config = dict(
    n_layer=13,
    d_model=512,
    n_experts=24,
    experts_per_token=3,
    d_expert=112,
    d_shared_expert=0,
    activation='swiglu',
    moe_layers=[0, 1, 2, 3, 4, 5, 6, 7, 8, 9, 10, 11, 12],
    router_score='sigmoid',
    normalize_top_k=False,
    routed_scale=1.15,
    balance_loss=0.0195,
    balance_bias=False,
    router_bias=True,
    init_std_router=0.00821,
    lr_router=0.000581,
    n_head=8,
    n_kv_head=8,
    head_dim=64,
    vocab_size=32768,
    norm='rmsnorm',
    norm_place='pre',
    norm_eps=1e-05,
    positions='learned',
    qk_norm=False,
    attn_scale=0.125,
    tie_embeddings=True,
    parallel_block=False,
    init='normal',
    init_std_qkv=0.0324,
    init_std_o=0.0324,
    init_std_up=0.0324,
    init_std_down=0.0324,
    optimizer='adamw',
    lr=0.00057,
    lr_mult_up=0.655,
    beta1=0.9,
    beta2=0.98,
    lr_head=0.00398,
    warmup_steps=221,
    schedule='wsd',
    decay_fraction=0.875,
    decay_shape='linear',
    final_lr_fraction=0.1,
    batch_tokens=65536,
    seq_len=1024,
    doc_mask=True,
    train_tokens=613600000,
    steps=9363,
    dataset='wikipedia_en',
)
Below are experts of layer 9 (counted from 0) of a mixture-of-experts language model. Rows are named router (the router's row for the expert) and show model dimensions 0-127. Each number is 500 + 50 x the weight over its row's rms, rounded and kept within 0 to 999. Numbers have three digits each.
After each expert's rows: "comes before" lists some tokens at least twice as common just after its tokens as in all text. This comes from a sample of Wikipedia text that the model never trained on. Tokens count by the router's weight.

# expert 6
router:523448486494478499545439608443489367560475434615480524475506512484589593498530486466404513510521551528437602465525492431427478576530501507504444494495440506533523492503521518478575513504566502482510459488551483501587519423594430495471594586477525454544457430594444512588486501492511520484441598507525502491503588535541520578373554439412421521656434505445436576451536511419583501505517
comes before: " the", " ", "1", "9", "2", "0"

# expert 15
router:469465499502578501527503628423559507506492587514373542541412521582465485528477527479476521538448405530566561552556516471621543467502505484488559527493587508490521433514585523483501524605528494497604561533614529520489488504533547452506455549545447507543531419465417484351502522520473562455481502495562538460470536498520533517519499459447442519529459502468432418487427491481456396529498
comes before: " of", ",", " in", ".", " and", ".\n\n"

# expert 12
router:568490435505485363469434665496493442541587538464518494521490501539462509522497449463396449514413488447500586485488498533556549531457557536433573477435503497379530443479529499465561597559508505459489530534566501521505503440518530546460505538523496559507531456459508411532601476523533539452504615500504474507522473459470514474541558536497544563590523513577494456488464518504492535482541
comes before: ",", ".", "\n", ".\n\n", "°", " University"

# expert 10
router:497431439542485513551510583500452502499521560531557425517420486486537524479508495499523523546553600438498444435545453492552488493560532488511534492491534528547576483553533537445546467500463441487540502494533491452547483643459441457475515532479493484492539431484511475480580591473467502482466529510502471436447518550489500510458538408471498475654486491453503482468580468494552557432463
comes before: "-", "|", "1", "==", "2", "The"

# expert 0
router:512446470504554444516483604468526482484550545476483479530584492548541514590525451515501549442446548485537557433505553474506515518416547558545606586589516511518573567616500537516504498491534499573482593468433526418464452465572533529439486515479488560547567406529530393516600500589541471452467508528532513470470478478489569555428487439485485550553500591508496626489505496411534543513447
comes before: "0", "%", "9", "6", "5", "7"

# expert 22
router:581551502507441461573456621499559518546434569453447462529555525480488474548501491502488509511458474462516533471645595426522435446477568499519573549487568490543532438500488525549550503500490495478581471513497523598503494468526491587470414505552472462571464470378462538480501507493449522457476560528543504462488434517490554634534548488454446559527479443555551421445472534449433406463499
comes before: " to", " in", " the", " of", " and", " with"

# expert 14
router:531496473580477489471464593516439460439545558519514385510404514456469538553459449534471469442511468411491455524570531642537481546500498580564527485520534502499544544491527561395610414566541521405573445539540503497574518570454472503467531487495492486577548499476524420538496549579501494457532493530401478454468451529539580468476506476568478410559470519454519419514495500519422511436362
comes before: "|", "-", "==", "The", "===", "In"

# expert 2
router:457450496599512490503474624462453485522525607462452499534568458476546471540448453496495517412528592565555526441514493495500542583442507459529528510461460524519560534488454535454529454518487469486465443527499518536521454483467439536521514584447545459493507445464452405437527592582496446438433528618534503411455528533574451570372606446548435487480495464484419423501519517537484489529459
comes before: "0", "2", "9", "1", "–", "th"

# expert 19
router:514385515500465545530529648487460386431543541593437540559473524420428544561466425515484513515494568501529461517528604477555508547481515523506558492511489509515515427529458521451525437532503495478573502561526564598529500493565501484456473419528599431563512437534536420526571531538504449431471558513516487472542555581468629535441481391471512451654496519393481452481439484502491558579404
comes before: ":", " |", "\n", "2", "9", "==\n"

# expert 17
router:526509514441550485488472653507388500486461453498446489463531491544497462552442485543476441532515539482516527568572532481509422549496530588472448434558468485464515482500472568456549508563518499492532490474499540556516538487436562517575592553527522446552521477527435446528549458534544533506403484553494577428493591529570497503476496419479399493603440441504392485494497508547513450430487
comes before: " ", " |", " |\n", "1", "3", "4"

# expert 5
router:530449473463532553475467585509481527483496451422559464482492389507514534588348450539505494515479653452491462455558576494477403414522533523554537571553581493415578449550467599446468503512511487573464516453434491419461489658499567524480520488606547495580480458503504478519418536632548460496533539521402471483468533496480527489480557452465493485561479470504466478509550531494504515551527
comes before: " the", " a", " be", " been", " was", " an"

# expert 4
router:464541586551516474544471616492530497590536464488489459547482451537517502589448493565494428517513519421437546503505584450509489504490573603623489498570525442473499526514477508449536399538466457473471526484482412439520482520488479428524442540516512498546570464517432422486585462660422513543533469523496545424447600466452533475472535457424538510511569438499426483560462506476502514443459
comes before: "0", " of", "5", "th", "%", "s"

# expert 13
router:516429550478532429568457649471565419476527474577543537524457519574459622545594518487569466562507506468474486543536552441519452611433510584458524558497514573417570478504489477437520469445526462501551497543541554532511449475526561551375422574479511477600571464518458419498548509507507443510464564529506439516509482578416531571482485529431456524647466502471458514572532504450512538534431
comes before: "1", "2", "8", "9", "7", "5"